Experts of a small language model.
Experts: 16 experts in each of 9 layers, 176 SwiGLU neurons an expert, 2 picks a token, a sigmoid router, a shared expert of 320 neurons.
Below are experts of layer 7 (counted from 0) of a mixture-of-experts language model. Rows are named router (the router's row for the expert), gate (a neuron's input weights, with its number), up (a neuron's input weights, with its number) and show model dimensions 128-255. Each number is 128 + 32 x the weight over its row's rms, rounded and kept within 0 to 255.
After each expert's rows: "gets" lists some tokens that make up at least twice as much of what it gets as of all text. This comes from a sample of Wikipedia text that the model never trained on. Tokens count by the router's weight.

# expert 2
router [ 96 155 108 147 195 126 149 118 128 110 133 142 102  93 133 139  86 167  91 136  91 171  96 149 135 156 124 117  95 138 192  83 117 140  97 127 137 116 117 119 117 119 151  73  68  90 144 155  76 168  95 122  77 119 133 186 175 118 152 114 161  99 128 151  96 152 184 172 143 150 149 141 153 136 196 115 122 138  85  87 104  81 219  59 114  79  98 134 127  83 130 114  68  67 134 102  86 144 136 139 190 104 246 121 142 169 173  92 105 172 180 145  93 122 180  36 112 138 114 106  73 146 137 140 105 121 120 129]
gate0 [162 159  78  77 143 109  73  99 114 114 133 134 119 120 116  61  94  92 125 112 109 137 159 180 118 138 109 118  56 104 116 144 119  99 128 101 174 122 174 150 107 115 153 111  79 106 154 128 126 139  99 179 110 123 133 172 114 127 136  70 165 107 163  99 100 141 160 141 156  71  68  94 175 146 115 149 102  78 165 178 178 163 116 112 149 155  71 158 122 103  64  76 186  50 157  88 145 133  65 158 126 141 112  93 115  77 142 114 168 163 129 124 148 115 150 142 132 168 133  97 104 126 122 115 111 157 134 151]
up0 [128 153 156 100 164 130 158 158 169 102 115 171  57 157 112 152 110 142 130  88 112 153 196 143  88 101 116 118 110 106 104 137 144 151 180 188 108 116  50 154 116 172 176 150  79 128 152 186 101  87 148 139 125 179 123  76  94 101 155  33  97 160 138  81 114 120 131  68 121 116 121 105 136 188 107 153 140 102 178 136 173 145 122 126 135 181 123 122 149 124 102 126 165 142 119 171 108 184 121 103 109 128 151  72 130  92 141 117 136 105 154 117 125 144 134 149 131 129 109 115  81 118 129  75 130 120 152 136]
gate1 [128  43 132  97 213 130 119 118 125 145  96 144 132 171 152 105 151 110  70 129 145 114 165 143 134 156 134 103 115  82 132 186 161 156 110 127  81 152  80 140 155 164  94 109  78  87 155 100 180 198 155 105 139 124  85 147 172 152 132 134 128 121 154 162  98 107 109 171  81 117  86 156 101 138 162 211 151 107  73 150 125  49  89  98 130  56  72 139 182 131 131  92 117 120  94 179 153 112 122 140 174 115 133 143 177 110  91 117 108 162 159 170 153  89 103 144 140  50  96 151 155  81 157 132  96 117 102  91]
up1 [ 96 150  81  85  83 107 147 161 145 159 153 149 153 140 150 178 136 110 182 183 145 136 175  63  93 136  89 121 184 142 155  65  92 125 133 137 135 136 201  99  83 100 150 183 131  98 143 181  91  77 109 123 133 183 154 149 160 135 112  87 146 134 138 146 171 178 145  90 146  78 128 127 214 148  80  84  98 159 146 123  65 130 144 162 105 131 145 148 150  85  49 118 138 111 120 104  94 106  91 149 134 127 165 110 118 123 154 116 149 174 132 110  77 188 127 159 129  90 134  81 132 146 143  95 115  98 130 123]
gets: "2", "1", "0", "3", "5", "4"

# expert 12
router [ 92 111 138 143 178 126 119 193 132 126 132  87 134 103 120 135 123 145 110 114  75 134 116 143 138 215 159 127 132 132 145  57 131 146 107 135 181 145 134 110 149 138 153 123  89  96 126 183 122 148 131 130 101 153  85 109 214 114 162 112 125 116 152 178 111 161 132 136 169 165 113 160 177 176 140  77 136 161  96 118  69 136 138 162  91  90 170 130 128 144 158 144 129 106 147 144 169 140 101 141 144 133 151 109 139 146 245 110 129 109  87 157  56 138 146 104 134 154  96  99 118 168 142 119 135 126  89 175]
gate0 [ 97 130  96  89 146  49  97 126 200 147  90 153 145 118  73 125 116 143 141 148  50 154 161 194 102 114 113 149 154 120 122  77 127  78 163 141 126 132 124 135 107 124 130 144 147 102 131 128 163  66 164 136  95 160  72 130 137 138 151 111 167  91 116 105 133 146 120 228 174 113 125 164 131 119 105 127 133 130 105 194  73 116 107 145 112  68 183 114 127 104 137 117 144 129 144  84 147  72 222 152 162  93 135  74 101 146 135 135 124 168 119 165 101 121 144  79  96 172 100 127  90 136 157 123 134 172 114 164]
up0 [132 132 154 125 127  99 154 163 172 141 163 138 104 147 122 123 166 154 172 150 135 216  96 120 110  96 124 107  84 113 100 147 156 129 126 114  93 165 163  85  90 139 137 127 101 162 142  98 160 107 126  70 101 140 125 117 141 165  87 170 206 145 148 161 126 119 132 194 117 152 124 220 116  93 123 159  99 178  84 112  96 186 174  83 133 135 184  77 157 126 189  89 105 152 157 166 127 131 155 133  41  95 185 105  70 119 139  74 130 145 152  82 149 102 174 123 114 103 197 138  98 152 193 159 116 108 140 173]
gate1 [ 70 116 140 104  99 136 163 128 132 112 121 136 112 185 160  83 113 128  68 143 170  83 144 142 140 164  87  96 103  97 183 150 106 116 102 120 218 122 145 141 104  99  93 187 106  82 108 199 147 123 130  67 141 150 118 106 146 109 126  66 103 186  91 135 143  95 131 211  58 124 167 101 117 119  88 170  93 188 105 118 136 109  84 165  84 113  93 166 119  90 200 176 139  86  56 132 206  99 156 175 155 172 129 128 156 201 117 160 152 155 104 175 145 126 147 130 151 164  63 124 136 111 147  85 147 151 126 137]
up1 [141 129 168 149 164  90  76 173 114  86 101 118 156 147 135 131 126 122 101 131 126 121  94  88 113 128 163  90 140 118 128 165 150 183 117  68 101  52 182 111  79 136 153 187 159  40 153 164 132 169 128 125 131 105 158  94 131 157 170 139 130 178 144 221 108 137 128 120  72  82 161 110  97  79 157 128 147  86 116 140 147 193 167  60 138 113 158  97  88 131 183 138 114  70 130 153 195 130 146 115 136 149 124 107 109 101 129  73 110  91 117  87  62 151 129 168 156 141 126  93 115 165  98 147 114  99 101 110]
gets: " | ", " ", ", ", ".", "–", "| "

# expert 8
router [ 84 117 132 184 150 130 105 192  80  94 106 120 102  91 119 106 102 137  87 101 111 170  54 184 165  96 117 122 121 162 140 113  86 136 112  93 153 111 107 117 104 144 140  90 122 106 146 157  93 190  58 112 116 159 146 147 188 138 169 135 134 128  85 174 131 113 146 159 138 190 164  94 175 136 169 149  90 137 162  83  94 161 161  72 150 119 118 130 173 112 164 155  86 165 157  99 188  84 132 136 155 134 189 163 167  74 173 108 166 151 155 134 113 176 125  48  78 145  82 121 164 156 141 111 149 117 125 131]
gate0 [ 68 182 104  67 115 119 134  77 110 125 152 123 150 109 146  94 158 108 152 106  91 146 131 167 124 110 186 105 160 118 116 102  47 170 125 118 158 112 152 166  99 108 135 103 144  87 102  97 104  89 167 128  91 160 165  75 125 133 180 139 163 142 127 138 147 149 133  86 121  99 148  97 136 107 191  92  80 125 131 108  94 101 126 137 183  99 152 141 103 148 127  95 162  97 145 126 103 107 160  97 126 135 147 129  82  86 127  71 142  99 201 129 155  68 117 131 184 126 183 123  99  99 178 147 149 134 161 129]
up0 [114 148 105 168 127 136 125 155 124 106 179 128 156 113 179 122 174 166 140 123 119 162  73 111  70 126 151 108  96 156  88 107  80 180 127 129  81 127 158 181  69 121  94 163 126  99 142 131 163 145 163 139  73 171 180  93 155 141 133 129 134 163 130 130 106 147 145  72 178 122  83 126 181 140 182  96  87  92 200 120 134 130 110 115 169 142 117 149 151 140 188 111 194 108 142 120 163 118 162 144  95 121 161 144  59  65 140  72 164 104 150 102 195  53 127 143 161 101 167 149  76  80 148 155 168 103 118 134]
gate1 [ 85 112 143  63 107 118 119 106 116 144 163  90 138 187 129 108  43 134 104 146 108 169 108  93 105 131 156 177 208 153 112 115 148 151 161 136 119  95 169  88 205 190 149 114 149 116  91  69 163 150 117 107  81 154 139  98 178  92 106 134  70  99 117 124 166 106 108 130 145  98  67 144 149 145 153 125 120 143 196  97 138 103 172 108  92 120 161  87 103 126 128 129 135 130 145  62 131  75  97 102 144 103 110 137 175 115 176  92 144  87  96  90 144 143 155 174 155  86 134 103 144  94 156  99 159 126 130  90]
up1 [159 143 177 161 170 124 132 207 130 139 151 136 149 110  96 110 147  67 129 121 115  66 157  91  65 134  71 154 130  62  96 117 143 158 123  91 177 124 101  98  84  84 111 122  75  86 138 146  81 113 164 142 141 166  79 134 106 158 108 122  90 104 133 108 137 128 120 159 153 131 120 125  74 115 134 119 111 119 147 152 127 133  90 156 110  84 137 133 114 126 119 150  60 185 122 106 152 116 122 147 151  82 123 106 191  95 115 150  78 127 111 131 118 121 105 125 118 112 106  96 121 110 165 123 161  88 179 178]
gets: " |", ".", " |  |", ")", "|", "==="

# expert 4
router [113 134 137 110 190 171 120 132 181 126 148 144 112  96  98 163 113 117  83 114 145 140 125  98 164 211 122 170 100 115 116 107 127 115  90 173 113 130 120 121 121 100 151 113  89 136  44 155 110 113 147 181 130 144 143 145 189 124 142  84 128 129 147 171 130 162 129 139 133 189  84 127 151 119 154 115 156  48 212 123  86  91 166 141  96  97 148 134 149 134 198 148 120 126 159 103 155 154 152 112 123 129 166  85 106  79 199 114 145  82  91 110  76 128 125 149 116 114  68  94 102 181  79 172  70  74 124 171]
gate0 [129 130  92 133 109  94 128 133 103 108  60 128  77 157  83 109 116  74  88  46 129  98 105 135 128 121 162 152 133 107 165 126 146  97 155 155  99 117 137  91 118  94  77  78 129 139 138 140 184 108  86 110 127 123 115 143 155 142 148 112 129  80 178 118 138 153  68 118  92 120 140 102 159 106 133 144 124 107 163 205 142 139 168 105 133 125 101 182 207 103 154 165  94 128 168 129 102 130 151 176  98 142 181 144 133 141 120 134 138 133  64 177  86 102 144 142 138 177 117 130 123 108 112 147  83 129  70 165]
up0 [131 121 162  95 191 153 105 123 163 153 159 120  74 154 174  94 116 193 182 125 121 118 177 112 121 104  69  91 119 124 152 104  86 170 130 157 148 141 100 170  89 197  85  95 155 163 119 150 113 162 162  64 136  98  83 140 101 141 124 129 114 144 149 160 147 109 152 131 110 130 151 123 113  69 112 110 166 118  99  77 120 120  76 188 112 106 115 131 178 157 138  95 112 154 103 103  96 121 117  57  55 148 173 123 142 113 143 125 107 152 129 134 104  65  92 126 110 178 102 147 118  93 110  83 146 149 126 122]
gate1 [142 167  79 170 136 144 141 115  81 136  86 117 164 183 160 104 132 176 127 138 117 107  93 133  90 114 174 133 125 165 131 150  88 164 119 173  83 113 115 136 134 122  54 152 154 135 136  65 155 141 103 198 167  79 124  89 230 124  93 122 110 127 116 120 149 131 121 195 106  97 118  62 151 162 157 146 127 106  71 243 112  65 126 130 133  68  88 122 148 122 142 134 126  89 117 154  38 143 118 155 126  90 104 117 121 168 114  55 147 111  77 135 129 183 125 131 141 143 157  97  91 170 123 134  89 118 136  72]
up1 [107 127  87 120 200 148 141  99 120  95 120 151  96 120 133 160 152 133 134 143 158 107 123 170 124 171  36 109 127  84  67 109 139  42 103 127 117 153 200 126 168 175 142 150 119 175 114 154 153 142 117 114 118 104 149 149 100 105 136 120 144 150 150  73 148 121 146 105  99 130 130 119 140 179  95 126 107 167 153  80  90 202 113 120  59 188 131  99 140 204 146  84 156 145 145 177 192 110 159  96 132 190 116  63  93  91 137 191 113 121 104 100  69  59 170 115 139  68  90  72 127  80 135 115 150 112 134 172]
gets: "\n", "\n\n", " (", "| ", "\" (", " K"

# expert 7
router [111 179 154 142 122  74 121 131 152 154  69 101 137  88 133 172 118 160 127  75  96 148  94 151 127 119 103 159 124 150 178 108 134 153 147  92 110 107 107 122  68 147 148  73  71 129 174 186  73 150  48 135 138 180 112 169 166  80 149 120 119 136 160 121  82 159 158 138 118 165 122 122 174 192 128 142 112 146 132 116  80 127 143 127 100 111 183 172 138 108 120 139 109 110 186 152 123 132 163 134 204 110 181 131  83  73 175  83 109 135 112 147 108 121 154  66 103  92 145  73  68 134 192 142  96  82 141 175]
gate0 [119 107 120 129 106 120 116 151 110  73 106 168 114 141 143 113 126 199  84  95  79 134  97 125 112 122 134 137 149 165 126 169 138  97 159  90  90 146 131 106 151 123  70 115 143 179 125  76 135 162 173 113  97 106 122 110 154 104 140 105 135  73 131  86 149 161 122  94 171 134  88  93 141 148  90  97 109 113 166 170 173 118  94 149 149 175 134  88  52  83 121 143 173  95 194  71 132 141  81 153 114 163  79 108 120 114 140  68 166  69 144 136 113  75  90  99 139 152  99 141 123 102 148 102 154 163 155  71]
up0 [182 146 102 142 163 151 140 107  94 118 109 106 169 165 148  75  97 149 102 171 137  65 168 125  10 109  79 144 142 123 104 136 142 109 138  97  42  85 135 153 146 142 180 171 137  98  93 189 119 136 145 135 155 114 116 145  92 141 121 125 155  97 132 136 128 103  88 146  72 165  98  88 199 141 100 113 127  97 126 156 102 122 205 147 116 122 103 114 101 145 125 179 166 114 167  62 150  96 113 191 130 136  45 149 106 130 111 110  94  80 121 138 131 118  94 110 144 119 132 120 120 137 133 156 177  94 130 171]
gate1 [166 152 109 140 127 192  74  75  70 100 158 139 111  92  60 134 105 157 121 138 121 172  95 185 102 124 131 124 113 143 164 166 108 115 139  95 114 102 143 142  80 127 145 149 159  85 152  89  87  72 144  71  75  94 117 167 119 129 150  94 165 137 163 165 149 152  77 142 121 117 164 119 199 195 146 155  84 106 138  96 102 125 145 155 201 106  94 183 152 123  92 111  97 146 109 113 132 120 167 134 166 108 116 104 125  73 157 142 108 180 144 155 135  92 139 129 136 156 107 156  89  82 136 160  61 172 150 159]
up1 [ 97  88 131 138 138 132 132 123 101 166 147 105 151 158 162 144 147 126  76 146 182 159 137 121 112 148 160  66 134 169 143 104 189 174 160 122 186 228 157 101  84 148 181 167 108 163  92  94  76 134 132 128  98 113 113  44 149 112  91 225 106 147  74 162 177 135 111  80 121 131 120 199 144 152 143 100 142 179 124 108 147 123 131 143 102  86 106 146 163  86 167 150 189 155 116 156 138  83 189 143 186 134 144 131 175  97  98 112  90 103  99 146 125 145  69 182 143  96 141 122 152  80 120 100 124 195 103 159]
gets: "1", " a", " the", "'s", " The", ", a"